Experts of a small language model: vocabulary 16384, a variant of Muon for the experts.
Below are experts of layer 8 (counted from 0) of a mixture-of-experts language model. Rows are named router (the router's row for the expert), gate (a neuron's input weights, with its number), up (a neuron's input weights, with its number) and show model dimensions 0-159. Each number is 128 + 24 x the weight over its row's rms, rounded and kept within 0 to 255. Numbers have three digits each.
After each expert's rows: "mostly gets" lists some tokens that are sent to it at least half of the time. This comes from a sample of Wikipedia text that the model never trained on.

# expert 34
router:138124124147141143151145147073083060113116112135119147122124140155126130112133146135132120169144105111138088141140104114120130114116107147143138110102141173138124073094114121129120126129148082120189047169152114118150116123156111116124112081152136137153129127118090150124107122124116104179139120133138119136117136126109160129105094112124152119091099125120164151151110153131160141150133162109079119129153107130087156111124168105144151130115150117116118177114126135067076116158098159
gate0:140112098115149133186124131098103073116159108143124118134100154097117151125114138152173154163169121137151065125141131103152159126125121118179116131149148114128154080165150106109140131101135106145140109115163141135117129173160168141152144146125156116142101129130119086138108144124118110148134130123101105056089132112108131146114144139149112093143139139123107157161156150138135111154113129084111143105155145173129107138157131125172136150138130120164107128123136086160119101196169119
up0:137163127122106124138157160126053137095121071125144123145115168082126122132123164124137107135112127114124118142147094099158130114127133150185137142139108099129119094138132110105101095101123156117137124148130168102113129065126157123105128120148115150132129111139149158129107124122135143162149144129099091090140121163107136112124124145151156091141131111078090121149099112187088126087124126109145128113152092121143159108067108115117129159149157111154118106094059143142098113132147152
gate1:191115107135104110125087177166155125104161156152124137138137105137144123154130155129127157134143137137111102150122087145126158159142105149141135144125129149104108115126124134147148114101146084139109158108095111123176147148153094145114106088096130160079146101130125122109118090093054115135085144132156112105138124107086115122146112098130129142110071112140147150146145139163113122139114185109148164087085104126118146141129120114127126170147157122124141112071129082150118151123131152
up1:122128125112172161143110102104146151122125105100080091106087133122157086144118101128098156186146079105139142118107104129141138097118144099132133088127148111211150134129116104162134145189124168140141151170105097141113117101127149124139142126170134109100123153117122100165179115114151111112131151130139177124161142112127130101118110119113145162134110110155120098135082137099128126111142111150104083119142110118079090147138112120115118099127125111160148158162158122154103122132139143
mostly gets: " diss", " al", " eng", " acqu", "^{(", " pers"

# expert 38
router:133107184131114111127135090107134118120139144121127134162127124132160136134121163122089165187124104096160105150184122088141109142139115150147155103162115167107103095115109128127159126147144116145166134107174151113134126082138093148113109087129128122159126075118142125135103153156129107124135118146096134143148146129168152136104086121098105149111120133124141165129124112144108159134092112130105181066147110148096153102094118148135149165094169117086100117121150105084097104130123125
gate0:129115112120141158138151132133182113083110131173112120130185118145098146113139140167125145126116114108130168124120120121117158191115096145149140144144105165165092094089119110125164135113119137137140165163082100114147126145152146110181130137163152143153076175142106153090123099144121146133147134124101146125141149116153128138094154135151084107101109153135151116125143128090097073153150141121132105158135103115098141145081144141109119144116126137165142151147139137148068109149147102
up0:149139131133111084177103116114100107151142101126118140180059158128118173145122129114121095120096100147132094112119107158139162134140159136143125118108115145162111175095133150118098132133155125107107090094142122095146083141127142102112145099115086127134088146132131093121099137089121152126150120118169097133128119103115060149129133135170148118147147096127129129128129126119104149139158149107166114165109129131118134118155129171130132171135124141080135098132119130100140053077118130
gate1:085108170152143126108112145124116120119133139122082113157129093147114125118127153132101109146109112132125133127177104174087154138138113117140143100130155169098111152140090157132155116144115138132147163108138125148137109095103131135124123127129128086115112143133108131111134146105111179114110170101104133156143150128165135145067138114144143147122081102172156075135110129109120138201092129110132136144130110154158143139096143091186111095135129105120157144072129119155105142090108074
up1:113135086137139139156121135129136164115146168128185121153115151125141150149152126113104132106137154123131120133072153098124106137134129136169098126119165095143109109080173181104126103111097154094077117163135141141120135139120148155142134128163121146160122123146165087140081128133152147199160137146152106129174086135099116104127109128133114107159149083170136100151150113147151100098146105123126143126164111098085099113177156104114146121112119134150124112110122152107150140120120154
mostly gets: " mon", " Bi", " se", " ge", " Atl", " ne"

# expert 10
router:103103163141147139159121140129113142134100140139106152097101119162127115093103160131113144159141101122150084136150121130122113109152054125139179131146095159122148091122091150130109106152149133122123108175124156164131089132138131107141131083124128114141087125133102186150112148091082101150141133142136137151119175128162134128126113131122128080137080125097147156150126175131099111093114147109115164117132121140089134120100134135089186108099098120122150141119117074126122095153130154
gate0:154147142172178157158129123115103101142082164138136132087130130111134043161150100130129124144093111104104138104129195148127088140138115115145157126133137147117169113120134118149110103160114115139096166112130146145113144144109142164107097089072141122151129132166118075136111106142148086125165120102108108109118148146138117130135124155146140145092169133156126153143139099137137133127139087116134100125088124111093161122109139104139155127098114131136119103127061089130135095139142145
up0:138139161070113093145116118154157172140090144114202114121084150157118127107120138134158166075108131121134126116134117118091113142131104128125100153158129135105169158129124107090150092107134115116115123096126142154119112118124147164156122119130117122103142135103131128171104125131080140108164124093159152118104149163122131126120113138102110119131141131094076169097138170097130069146125142092167122112091177157136142097146131077132140122118133131155128090098113116115161145102153122
gate1:117147149104137102112161142102140119125158104153154133136142133140142142082126163135120146098132095128210153156140148150162155079082162138122132119115136109088118154149144087100110142133142145134105102148137143158117142127147149131110140136136171148148137076160133131157125147165135101165114152155095119089160103185120103160144160083124087120126130118162121186153098156135087122108096089133174095142092145108161161126122135134131122134141127145119131137125137142124165114126113110
up1:171125138134118143121135132097174143079161137144148132139129110148135111109162125099152119148134094115098081128135171132084158111142112097169160161109100165094144134141162114148113094166125124111140132097155150108145092131157116128100154167106143138138104145112141110153164133095126154092152119155152109103100135129116183122122114114094155129114154132139110148134131122097119117106122128098163077143117176062100122113114151109154103121093107133091138183147132135148118119153153171
mostly gets: " became", " become", " becoming", " Chief", " vice", " assistant"

# expert 32
router:119112182143092113127102148123123113139127126096112136142138147111121149123090137153097159142130060126141084128111086115078139139103116099138116072101081123116073111115116119161137129160152134122135093160144168123125104110134102134176102080127102135151103105141122124155151139126121122104111127094116152127129153130146131127099066112135134078140121126092155145131143127136130097153117148121097153114145143146103159115150142133133201156092155082127079146139130101096117138148104123
gate0:129100119120168128135145092135116133144093137131113100100129108136129146164116187153122096116099085138119113094105098123098136083094157109074150109102167136108126108109114149145134137148140091118181158109149080159128108131075125151159141131129107068137168193157146133126088158129126126114119140151157130126136158112126078175142112123125137143133154127131099137156134090100112118152132089173096161131146171129101109150103114098115129123120141124129111130122120088115146143132147107
up0:150113140190151145134147126166154125103111124106117109179096137161126112128108103111149117073140102151088126113111102131134137116151121157138123116131099073093112135099142165145117140148124112096092085092172122122148122111140097125137124103081101150134115120141097121140119097099112139131142137120123091128078153142107111147179150108097146096149136134179107178115127131093126135126108130165125168141137135126124122139135132179122114218121134125144103085099146111141150113118132142
gate1:104089156158142181129176204109116158119162117127138120100129126136115154149124151131124150144159100116098116094155087144139121135117142122150084129126116136113108134180128131142102113119111135092131132132168112132104109141131135111102120180203133110150142121120108129184144173094118161162123122070103147102126137130144110124111118146181123093140108128170109090137123111161120175122148138103128104133135114171115139145149126106141148124112158119104110122100130139095125119142074134
up1:124122076115101174157128189140072086133141193171124141131113105154128161135167137105140121150113113113087125146127157117120135112148114130152111163113113145164136141115127108094155147139110125134121139143110096110107092164129152156121131120108096145123116074106125122106118175092140109100113135135158082117060116107144112173159146172138100108121113145127143136154124123156135142139155125154144160148147113176134131114149135106086157096185114107112120134123103127122127112104143133
mostly gets: " at", " Operation", "',", "=", " vs", " de"

# expert 35
router:134096173110120115146103145122101145171144141117093103094127141106096138114104136163121116122112068128160119155147119122127125121123124135152156114125112146110125092119098117124146130156108158119128112170175148157169122082103109140112115094207118126131078091129097143153111092145153094140167128150139116161131153130165173129128108139122100130093111128122117127149146131145109087134122150117074128108197136164108144143109147142131157151112128130153100138142139142099064124161118125
gate0:131112144101102085107067126129115156116169101082087147095167159127095142108146143167144141133113087079130110091101135147129129114102118135133151124157130110161137159121127116124119145149150117142153108150168161129121121145090145131109159097133149110109111113113145105146094110124128098140129125132103075145173131141098121158141166177111127191135133151169164152124122134137122100094083105110148104104139097152134173113133102144117135137099133158118080111105140159091111108150133129
up0:124136164115113139183135123146156112106128154136125139173154131121147092162130133101088147184142169179137128138123112098095136142184174116131129133093107139125145072105139134120105139130116123119105171133099119157137141133143095167149153128097110109156137141117127168109160135129142182127125140132118168080150121161135086097141098136109164061119110120076122115160116138118160153127112169145139142131129140090144144116140146128137121105133143121151146094168089113153155140120101146
gate1:138126137141161097158089139120111146186147067106096114117174107107120170135163178134148141128162111124120117123165139160109101150112115134116130090137095192115114117119104117145141138133153074118149126134124142187123122102119123106108117114118143114120120130119108156096091150132143164124137132128153118149128128130035101137168113127107121120113154133159122107098129138123122121119128164095162121081109132177142124137140144101114148134124164156130113127135164102147096135088130083
up1:127141117095121125160151109141104097092102195127164131113106147143129091121099132112081126083122154111134120128085117100111134143128116152086109114113104119107099116103114087126135160113076160081138110116116140061139078132113172122152100122101102143125104152130149133122152153117114115117110091114141156127118146134153152073097112085124104111156121131094092102133109152148138140143124112114107159164124099096126160123085140130108107140102153150087124117144092094159148126137117159
mostly gets: " respectively", " countries", " teams", " regions", " organizations", " artists"

# expert 14
router:122094153138129136131101098140113128173138163107130123140166155144115140095122148169101152124137065132148108105152108129139093116105080129138141120131103152126087113077080151124120096145107128129094101167111141127170119117171097157154141108137160169145121103164133155135095126173102110149087157092106148140126147136138101131119128108145106102142122105113153123105126181173140110125133132115116155112139126167092167113111140147104169150076136095144133140096138137126101110151089150
gate0:158102107106121101156105146173157144158107164154111127139090114091122112110084152156128151170134117146110121127134115118131117145148132088173113184114130122108122155163113163117142128103160094136150155114131129114090110114083147164158165110149175122123116083108130153099119132127128170163108105108123118140114116173103149134157102167156143114176092108148128127144135130128100131086103145082109124129157127160138100144096116107155145136148122109097175117119154102122079140121158152
up0:151148117100144107123142135120131125140099119128134120092118136119126098099111156170120140108117063156104099149116149144112124108112140097136117121107142121099145086079115138117153152132136110115063139126121157137123107165120100161126133109147070115095102104157123180151132108126094096188117118141095100088126106122144181105183150143182120134155124129124163141127105104123106132148123136096119127125154125151092143146163129117145113146135068074142139143141119155099106154127166126
gate1:154091128097139136108092113093142077161117121078127125070125118126105165132122118122084107145160154147137106133161124123124152143154124125129182091143146128114160108104121107123115121102159146120127130089122107131178182155148136114143157128106135094111112089147106096131145112094127105140101116162151147126120075107141148141119136158161148115154113102151098088096108142113104156121134130176136097105106154184149133102107126128075141098131160090162148135109111101135107126139120158
up1:119155105098199177128152106126115124172142141135125141141102122139104158168097111133148134139120148138121075106150155086138123111107155165093141102148093093084103112143149161145106127120144121147102127136127134161142131148146110167127170170110151138147112125110125145153125175126092102127114100152144099101131148154098121126152126130146156116133105175109086107133112134100132095130155147098131165096099124102168148146104138168115131166097114141122157127094129076105132162148129167
mostly gets: " the", " The", "The", " entire"

# expert 8
router:144119170134136124116133124120145102181136160088103154163148186142142128152133142120118103135095121090134124166128086143101099127152108142081147096116146126115100116122114128140126151166126137107156122131152156131111117089122097121117123095147142162152096116131117140135111153145090111129135105129083139146114166174174152103119098110081087148108140150089170169123097135167123103129118147123087153116167106155136172085127148144125142086096136147122130144115143131066097105138120110
gate0:115148124098134105126138106155104122133133121096175118117095118140097107139129177127145167131131116114140183093127103146154138152136156124182126130141144103129184096118170106144156110123162091174112108123172127136146123169108186102137132098117144120108105167127099118169145112152106084100085123131120103111111115116161101149109128104139125125138112114143116159149143154156132139122107146149109125124098092147109104129079117137102119198105115139137115118154137079152111140131184116
up0:132140128113100147142130151128096126136111160153167143169109195152087143167131152146124104140108129155112186144126084156182146142092141104124124095136108134147124143123095133120147142100105138183118150083195108123146096138125154134147135138126169140126131142170116125143148099144137103151127113151138137154086105152154132176145156107158130143138118113108171141136130154125126132132130099099141095117103137149068123112092136128134111178087113174111120146117150126135136160120161153
gate1:174107107142125130157118119122154156125138154156128137156092160143176152163131127094143132149103142083131143115155142101108145133171104124153122116152116125169104109110131101129149103075126111134132138163125145121113160143114139155130132153178133097123092126100130110161082100099156103129152127081112106127109150151145128082131104106107114123125149160132134133070159133153167167141152158072153137121106103138098134176134092141112113110124096101167147169171173114134122137123138110
up1:151135087124128098150130162119146113092126163134115086174158120117130127136144114140109104166101094121086135116144124120161148146122130164158144122116160174177175108125193123088144110101124115118131115141138144173088118122140106144104121098175123129122134154126110134147090152130170099092142100077145137118084130096138122146104149153137138151155114121148122164091105131116170121090150166151107092114127132125103111113139110165138137107164128091105089180124119157127119122134136156
mostly gets: " d", " c", " n", " v", " p", " g"

# expert 29
router:128123169116138113148072103121055118136135093134071156125114138119100087161115157146134117144129108107122056168142129123143098123159116163124145125114121125168116115103104137133132100169168153131147103126130141121123135095118133157105089117136117114187140097127125148121129132128132113132111147123128153133125147127098146142078096154120128113127128103062160132124123139142102133114140136099135158138139157176103160110091144131097169124095091107131166179098173118111122106140108138
gate0:098176111125123130101115116147128134152105155140083118066138119126136140068102148130155156134107089162122083111140145119119118120137141147130103092157087167128103167087122140101072118130144114132096115141089161129149152123135139157135136155140122160138148124140137087137159156082154155172142166122122112161158115185134086131150118148098135134065140139112131106154168119153133133151111126132110144142114139126172144158156094147104122109100131104108152133130134126134122125095111081
up0:122119115090120155111154085135123120102099164110131150126147143118155108169133108074133136118146148149134135177143137119146095153095162125152109143111135152138097097104117103070172140127113138110150174148154155092152141151185135148112134078103130126156176100102121131136128149178081140147151157139095114116108123115128076110187141110092131102117122139125138132125140134105120135128116126092128128106133081079081181126132097114129114134117110146142128116123086151165144125131126131
gate1:123101141154152112149095120159106108104105116089117072109088112135133116134150155098119139107070160104161128136136123154175119097113148089120108132125180122108140122154122136168102131143152124129111120158136108104148141111145127133146134140128103138120147134132133119108076120139085106133123134063145113115143168138086127112148123108147117102142123170198153172134120119173091120178170120136133109134138100149100123147126177115153190137151141127138167131119148162141145100140129111
up1:140093135131113111196067159154087130133132150111126127152140118118142140162179105133127125152176149147111129134115146147109133137094118140131133154104129141170171112116126171118143124077134111085149145121126123094159093129136075122133142119129099119142150131117169166135155116119125150109137096161150132111131126111133128139112153099123173151104115104088190111153153153110156144146158126163142139133143121102090092079135139066086152119107085137122132158144123117131108103117126153
mostly gets: " Animalia", " Arthropoda", "km", " lb", " ft", " mi"

# expert 12
router:129148118113116160166109085107133103130135137108130127124115116153140138156122142145107117125171087142153135132122115115087112126107086174102147104117098150117148065129113147164140110127125150129113131193161136167149126134153080132130121106140186117189129098157100156131131118159109139134122109133110155151119168138120135108090124123138156110090108095102116126127129158148160050112127144133131133076163119148097138131128169149118168113121111112119134133106165097089098120136094156
gate0:122135091109164171144075135108117115118189114130114139125149145148091106144136161111154105089143102141152124134168123093183141114110100152136118131121123113117164120096126094079117066106110112152149162129131181124140138120148114148089139141087135100139119104096157134129099116109146119126114145113136118159090151127126114098106131115151139115165129125157098124118111140152127080119136135096110214110131158107104090127115159087102111172110136140174153139120117115141142115129127134
up0:137106088120169117174081130145124166141143105073120157151128112139093158147141099125141096141126117125133084158121133129148121141123125119120120110145173096166155125110134141133135078138154121141149149139147165108102122123109125119112107115182127143174142134141094165129134106163145096087149128115114161137084129115112141119113152127147132098148084125120156111136114165101158064104084111124135143067127160123079113107120159104169121131104110176146128147146110118092124110167118132
gate1:127132113131164089101138113118123106132150112114111086110099142190175140115160123063087167146132123125138116170123117172136136124084144145124120153141138118086151115121131157122117093104138095135101152146121138126099123122116159105099141116134123112168082170137148128084154139147103106099113140178143116142095117140141089122119132137103094118118176112153110079160141147097155162137108109128129122114102121094141120122181114190111129129122119165098154130151120138101165111095135139
up1:119158112127137153085133107092119126129068131133103148098132130099107125153139165168173124145148161123144145126154138164119160136143119129107142111125091135134135136107117175139111087107090133134124099125103132119131119104127143135156114113116152139136144096138117151146113106195191128147122112141138113083140179126142147177167092142139147135126128138123143113121174137158093087058127130103128112119095111120133108140129165127127171187098108093162134147112138099117122142117071140
mostly gets: " Raj", "č", "kov", "ı", "ž", "ş"

# expert 28
router:131087165100125148123111129128111122152139128131103124118100174119134121122088134133109104105148091130163108130152090118092108128112103119119136119111084154114108113116092128101146145138161123089175110168154122161140134161129137132127106103191162101122117127132116158128097145107125140125122078135105138120126147139150119091114117104126126099129098153101157124129159125149146086151139141074133144114184151136107138130116157129095142110089162077105134158113153116084081084126056143
gate0:141128136132112116115106116134135111149165120131110081090128116134120089116132134146119106127146169176133130136124102111090129123160119104136143126136156153113091136124137142155157117100170174133136109129177111135096162140144149149115133127045146079142091134134126143138137102130152157150111157129094106147130106127156163156108163133087107163123171129115109119092123085175078130142110086137131084113145105119137147127159107130125096099186164113130115099088155126107140096138114157
up0:159103108135114174161148086109100110139144127130115121126118143101131068138135117153123151132132111141138125113097143111137147129098073140126077136095139119131164123113154112103110139100156121159127110123115110177174187184127123170107119078109179144111143128152126122124124144160085096134143145138145061129142097126127147153147083133143168154113160137087082103125136125165119134139114106121136150097135163094126147141131138102109146109126124141140137126161103120157088131132120176
gate1:175152154125118160143144100136112119142121096116167083149136124111123086127091124110162104163210113171105152137139113135098126187102090132147124153146141186119149123091148124132098133124121099142096117146142160153143145075105103162124172137117108137104119114137103088120143152141148115120142134094140119105144117135128131102115125123151115084124124123093193108119140132117127107134160079149123136150106091149135128125087132128127121124161148126123098119132161091126146125147098185
up1:107131101175156162138103099127187131132155133135145121155153109093132141131155122120114077103192107105110109144182151102107142145097164167099129139146115139146146147114139154139122143128135141129117118116162150104154179180099124119136112121171104136113109137125118109151172117197097148133095144146141109128118111113089103167156132105123093129118130104133130161153141108124134126128135117093092132087121146113109123148162090123098132144117171110079109139113145137116120151146073149
mostly gets: " using", " had", " having", " has", " without", " include"

# expert 18
router:133100167150180135158140148126095098095133181107125164133121121129142114110151153143148162151111113123149103132147100113110110079129110136109177147080088153084150121081094146097132108141145120112162089164151124141145148113146107171074121125110119120130121109123075151139104121175086151119128128118100119174132149130123144077113092153127118143106113123089116094136158117144105145129141145126083112139129158116080132094114143143124171123078131106124126126129138134119099122115099147
gate0:135129135122124125135145189129157109094146111130109163172115151143120082099105140138116098144089158091153130111147169125112104125121128122135145146176102130132156147078147145116126128149148101080132138124161118169082156151136174144131088162154138099124158110131135125153117128134098168097128142126105135134139086168165128122159114141128108116079142156096096121159068124094115142090144109148136122116110122133153110153104141135138150092142102128105120125096169120109125117110149200
up0:123120121103118110153141180110156121106117102152137098107108107121129136161117110144104143114101111101142122103143143174101126135142122109123136174154137132152144123172200150104063139125077113116142167169167102130138150158092128120110157077114162111156151176154142140118109111139138118100110165086067109142146166143141113146130115141130131095134096139109089148107118107133130128093155144170137167154129130141113124114127143124104106172099110089148137124126117165093137135111142111
gate1:152132130129141112154125108101098148145139152130104148166124143116181129118146118125151113069148125126153138135113127114120069135118126131115095158115149086147091103129102136118157096161145138109151137161110158157134145101127191130107140111095129108132120158136082142164118079135108111111130083153135149148164066129137061139102084127140085105112134117122116110166140107112122113184105128123110138136120143135097141117154128098141115137099100092128193104151149138104144109120122156
up1:088097098125110116100110121092167130106115115087160140137093141117109167195112135130175107119121133125078129133092122079146136121133135146137103139110151148133169117133106122101112152141132136119159119137167108091116149166136113124138090125133125151089130111128128119085181100155119131111166159104139133143157134161115133116130130117147134133189126143121080096108083156168139093143128117163098142115150145106159115145159153111126118113119129094125126138097131097186120154107094078
mostly gets: " would", " part", " could", " will", " died", " must"

# expert 15
router:133112155121121116125135141116102093156126160129112129117127147145127150149110154164113115161136109081127155154168120100102133132129120133130143103099117118101093083120105122114153121140159119106158103115148147130102154113158095147135095107142130133198114093131091126141143163134146113123112128095098150151139133149177154093115105135134132111123118126122139157128136165174137089154150129123050146085137116158121165151118163131092154118128129125105149157127128095090049108167080147
gate0:124124103146091110120100148165109136117145172145109155149159123119104090156092121143144161111132133075112091142140132103136138148108129122151119119099103127132103093133134134093172142145140085202107158145111152177126171116113116167132108178153096092130108110114101102154116125133164126123139117111096122125127166157155130123138099126077147109115109101142082148169095142151117122159104147121109125119151093171127138154100109150119133121124127153136127117125100134158112123160114201
up0:112130103140106140124133132077119098092142167118157106110121106144106145123116112119135178162145130154120151107157122165152101179109142128101118112097141092116103151092152104147137149125098096134156122131092121173124089126114119111142138106172161122115116093161109118132132163128093153079125115144112177086125105129142111090091090081114107157136123121142097175135103082135126107123155073107124144108133092161135142150129142143116094136160147150114082105125107124135081109131132140
gate1:140130133165138126167157158110120105130153163125117125109166113147120130102082106142176101141115112144188116124113088110121137129123116094141130110099125120161136142125154100142099100122152166110143118111130082162108147159141080150164156100100086131160104121123140137153148136125132123084163105124159130167134100132101149134143181121128156108146151152105126151101130137155113131164079123141144100111173156164129098113169136144108161139082105167114105115138155094083120112142143158
up1:171121052149088101141186149152110148169136126175136115115138124150126138158111136143170139145147138135122125108106129137119085113142091136147104125105153143162157136109131123168155111124136105139147160144144143139100111107147124103103112162070125091122096129155111126148132153122108106117096156132132113120133184117095150162116145126143088141112112154161119106097114114164109112134131126089095116170154104101090171131129146104104087145160094135170089118083109137120136137148132122
mostly gets: " b", " Saint", " Ch", " St", " K", " R"

# expert 2
router:138110142134166135150128160095094099118149149130108132096151147153136109140092149157154122154147093126136122136152134118110109106097101137142138123092113142143159089111125104144156071173138138132163117152143102136181119154176124119143110079185109108167116131137093159143135128143127103122114145104124169142122141098108174118123131134129107120087140147099143150124122154134110134143093138084095146110160091110085140119134180122096175118106146150102113170106169128082117123151095145
gate0:120154126123125169131150151155114116109117128114100121099137154147117105129117117123149158135092142132143100140156135173144124132111142134125123147130135168159123143115118118116130091131126145082104099089124134093178083184155113120142150138141092114086123095151151135147175131093135139121107117146139091125128160127128155134138154112162149128177162116148165134098116124157197111133130115157142148154156157115120152165124170147094178122141164168147088141157073091126102096163123110
up0:128136158155101111157141173149066074103147139127088142121154147126125145120102111128153110094105141132144134122089120128156120158105145138105118169140129110130081141197132125109130116179154161122142132135091129144112155149112115129120109122108120144105149107105136177128104159102156159120148145128093115140180129115197128084129150136118109121115154096094143124159097184135093170108093135125132107107116126114117154131136135102157114136161151115135081164085118136137126129148103123
gate1:125113107142115122138085099150144135111062093127115081126114124148156165090173149168092130133102144114101139150115140129103105115164121123119147126139168116112138106077116096120123136128093111105151117186135155126139105123108138122111129127110155150096088125131117149103126133075158103185104145135098096126166170083121124117101152124148114086141112146129092148165113138130138090115148126096144150128107144132123120132127103134093081118132144099153081111144093129105127167163172128
up1:117177117145140145131140101158140151129135106069115190121100148138108108146062143177158114164120122113149114079101136108147135147089168145127152130134085106137160127168074202103138119124138147153090111121120128149080150135158125144091100159155108097125109095128116126096099136156131120126113147134132185123119130141132133159155148150110061143110107134107114130140137117141135136126090155171113134118128122129136151145143154143150149088127099131115139121115128129155124135118152136
mostly gets: " Roth", " McC", " Gray", " Moore", " Jones", " Beck"

# expert 33
router:136118159137141137144131132132076120175095147104122164133147175132104122151101158124116145124099090118160131119153087127113096127132125144109148061085077132131157122090096185153161129104100122112135109159122140134131156114123079152142084125146117080163132134137098160109099143129129142125137107138099159158137182133155124135105075162079130121135135089104104152134110136145128110102088108104117159130135111149121159123113113141147185127116132122098142121103140139114117119115083144
gate0:140092161128113175153114108131131150175137103104128111162134141104140151121101094153113092109127082137169150126101084134121113112131109122108131103100083137128157136100142119157101136098140103109134113105103098118146097137120154123140096126099137146095113099140083143136139123126138142124088097126165111109109129105118092168138122078130102129104137091208096158115146119172147162099131099156122112114130164154172147170105118142128115097118125139187167165129153137123116122141112118
up0:110148113135175116131127160117117106120137138132150165150144114134102110106113103118143129101162111099085132128117157111112150103146168132154117106149145153148116122172116163113159139163121112176118133131153127135141154106101133082179095095154120101139135114143100132121129144159153085092135130129103157135131092121145176131140158103138129096119126150118137150155088131111100131109139150122104167167140075144112086118150120151144102171116128118155117088116102178110095166128184189
gate1:139147097134091100117130142120086125112107086120074161126095174146141089111133136128154136124097100130130143165113120137123127143139128146127100121127079155108165147107126158137138118135124133127142120103112159147081139114145124154148107127124084113076171078131116167127095189073159116150149080106143098114129138152133161134167110126132138119098114139095114103113087114094144141105126129061119129131149155133119144089145115106100136140182123135154124172104110120165132135108128143
up1:110130139129152179169128139153072131160127109075141155133134115118142167128133127121156099094134171096092149114139130158142159143126111102116155137119146089125133121107055143140129114124138129102135109112144112134150155134112129085127180123133107168127110118143147111117155118110104159118094183129145170114129144078108128120147100128122098119100100144119133140148135127103095107083178123171092134157092149119179130093112117159115158131148153119108144121111175148095108141140143095
mostly gets: " Infantry", " eight", " hundred", " Supreme", " Legislative", "th"

# expert 22
router:124124147108117109151088115138121143133146142140117119104147149112126125145069164145112132190150060130138131139103139143110070109107100157168132086110112126085135106088121146120154120176133145116171112113142120109157149118170123126121095144128141163169114173132116129116128127171133081156115105110119145154103158129133145078105105085102153128140093132126148120143128139157120138107086090138115155109141098150129139084139164173129142107108140114109125132143156083119079141114113144
gate0:105110151103067122125137086145117142137099108113139158084095116130164098169168122114123121090124110112168086128129108163192134173134099150139100143118095145132121137137103112064147139152124140116130163102106166122115106191139121129153138112153100164137155099148147134127120115146113138155097104141135109141115158150165154110160154113104140134095151113169150103145133155119098144119119112141152143133138133096143141125108161125149081145139102135106140098101171164144106127173122127
up0:087113163099146124146155153116135162118115144120122132144145173156149178145157134117107096137121127162109119117137094113112127127113056183137153126115140110140141109116153109152134127093171114114119156172150104163122125064161138098151129113113144097110109096149108104158164140130116122096113127154136105123140121094144108161110089127097115144176139085123148116130161102131160096139135118143085130153132128146097112160136094122158148119109150149144163134105155087128158187105146123
gate1:126118147122084136090135106115140138153126075159115148136101119141103121154083138097137124125125157100124127146164095110108089158137166172124132149156149164112158173162158149166123145086128113090121140143130102114131133095179129156172130124087128137124111108129084137100110130112183100118138144149097111119120116111136156110110119083150160141141125118092132104148109128162130143091081112115148151139117128187114160145146122152114141092165129148103121174114124148166156151094107119
up1:119090135145105099158090077129126143166148140124134154167156124134123130124133148138176119114120147135146097133095113118142104131116132165124109090137196131135190087096160154145150131125123134114128159096117107148128170113086081143089124140107141134106154161133106104130116166106142125145105155140134145154131161157119125166132097121107098127142088116118132156133096140124162070128165127119094132139105161118129103081138107090100119145096132106136104176173130120102145127147111162
mostly gets: "uc", "oc", "arg", "anc", "amm", "rom"

# expert 27
router:099098148140100106135157138074103118154123163095084154102140166151093115145092129137102129148106126123142096145167137097114088089131116119140163125117124149109130065141086151159140112141120121083177101164150114126160111132120070141120091095149109155176125136122136120159095119123103084113116124113125158140107150117132126144122115093108117136113112120091141114117134154133119102121142136111096137145143113112062180135153133151115128143106117121164150133155120105102091107179132149
gate0:126121160135115105124099134143170132135089168116125116147156125111102207147113123117141103147172100109148140115125180121092124106119148128114171094109115124128158101117135099103105145187105125151127140107143090096110179149141121162104149134134110146172123185159108081127159134124152104099131131140100124114151140133104163123142092163128080133105110177100163177097146140137126129108134175113167131132126112146148127117112138116133129126133128154129122129177142133095144124173124137
up0:128127107109121134166115082078100142107122159117143119120149174158129174151104102142116108115112152172122128135102145121131121109099174125120153129151099143146139100116114149120126074121139123107139151097101101158140137104180159125088108110153130124133109143160128100145165170122137093109135131112072111106148122116108133140122114145126151157078139178126101145092193152121119114151189163113136137144116124088103103136112119128106147109150174088133112135117111136130137179137143164
gate1:119081107153108138158145117136144093139164100176138074146120149140093176106094135143088104156119130067135122127137145120077086181128130144134127128106087151143137102155113181137127108141146101090122096143134139110160102115144121127118153136139117100154127104120134115151177079114137129159134116181152145139154126117108109146124115093074123133149127098125135103087145119109122159130177143096139140177144138139112141123141152123143095130195121154142090146120132123142124126129128128
up1:137105147126127123120175165103152163133102183109163138109119127150118140122125122137086099168084080132137126119124144111139123133130146159072158139161124154124100102141132151179150101155138156123145096136099154123142132102121154134091118145118118128124120160141086139110133127145134140113133136082105142123137128077128116148145131166148122127115129131147136120136070123138090101157194130127132085121108084107135159107118147150168150157119143124143142124139110106087123125105168216
mostly gets: " FW", " MF", "     ", " DF", " GK", "       "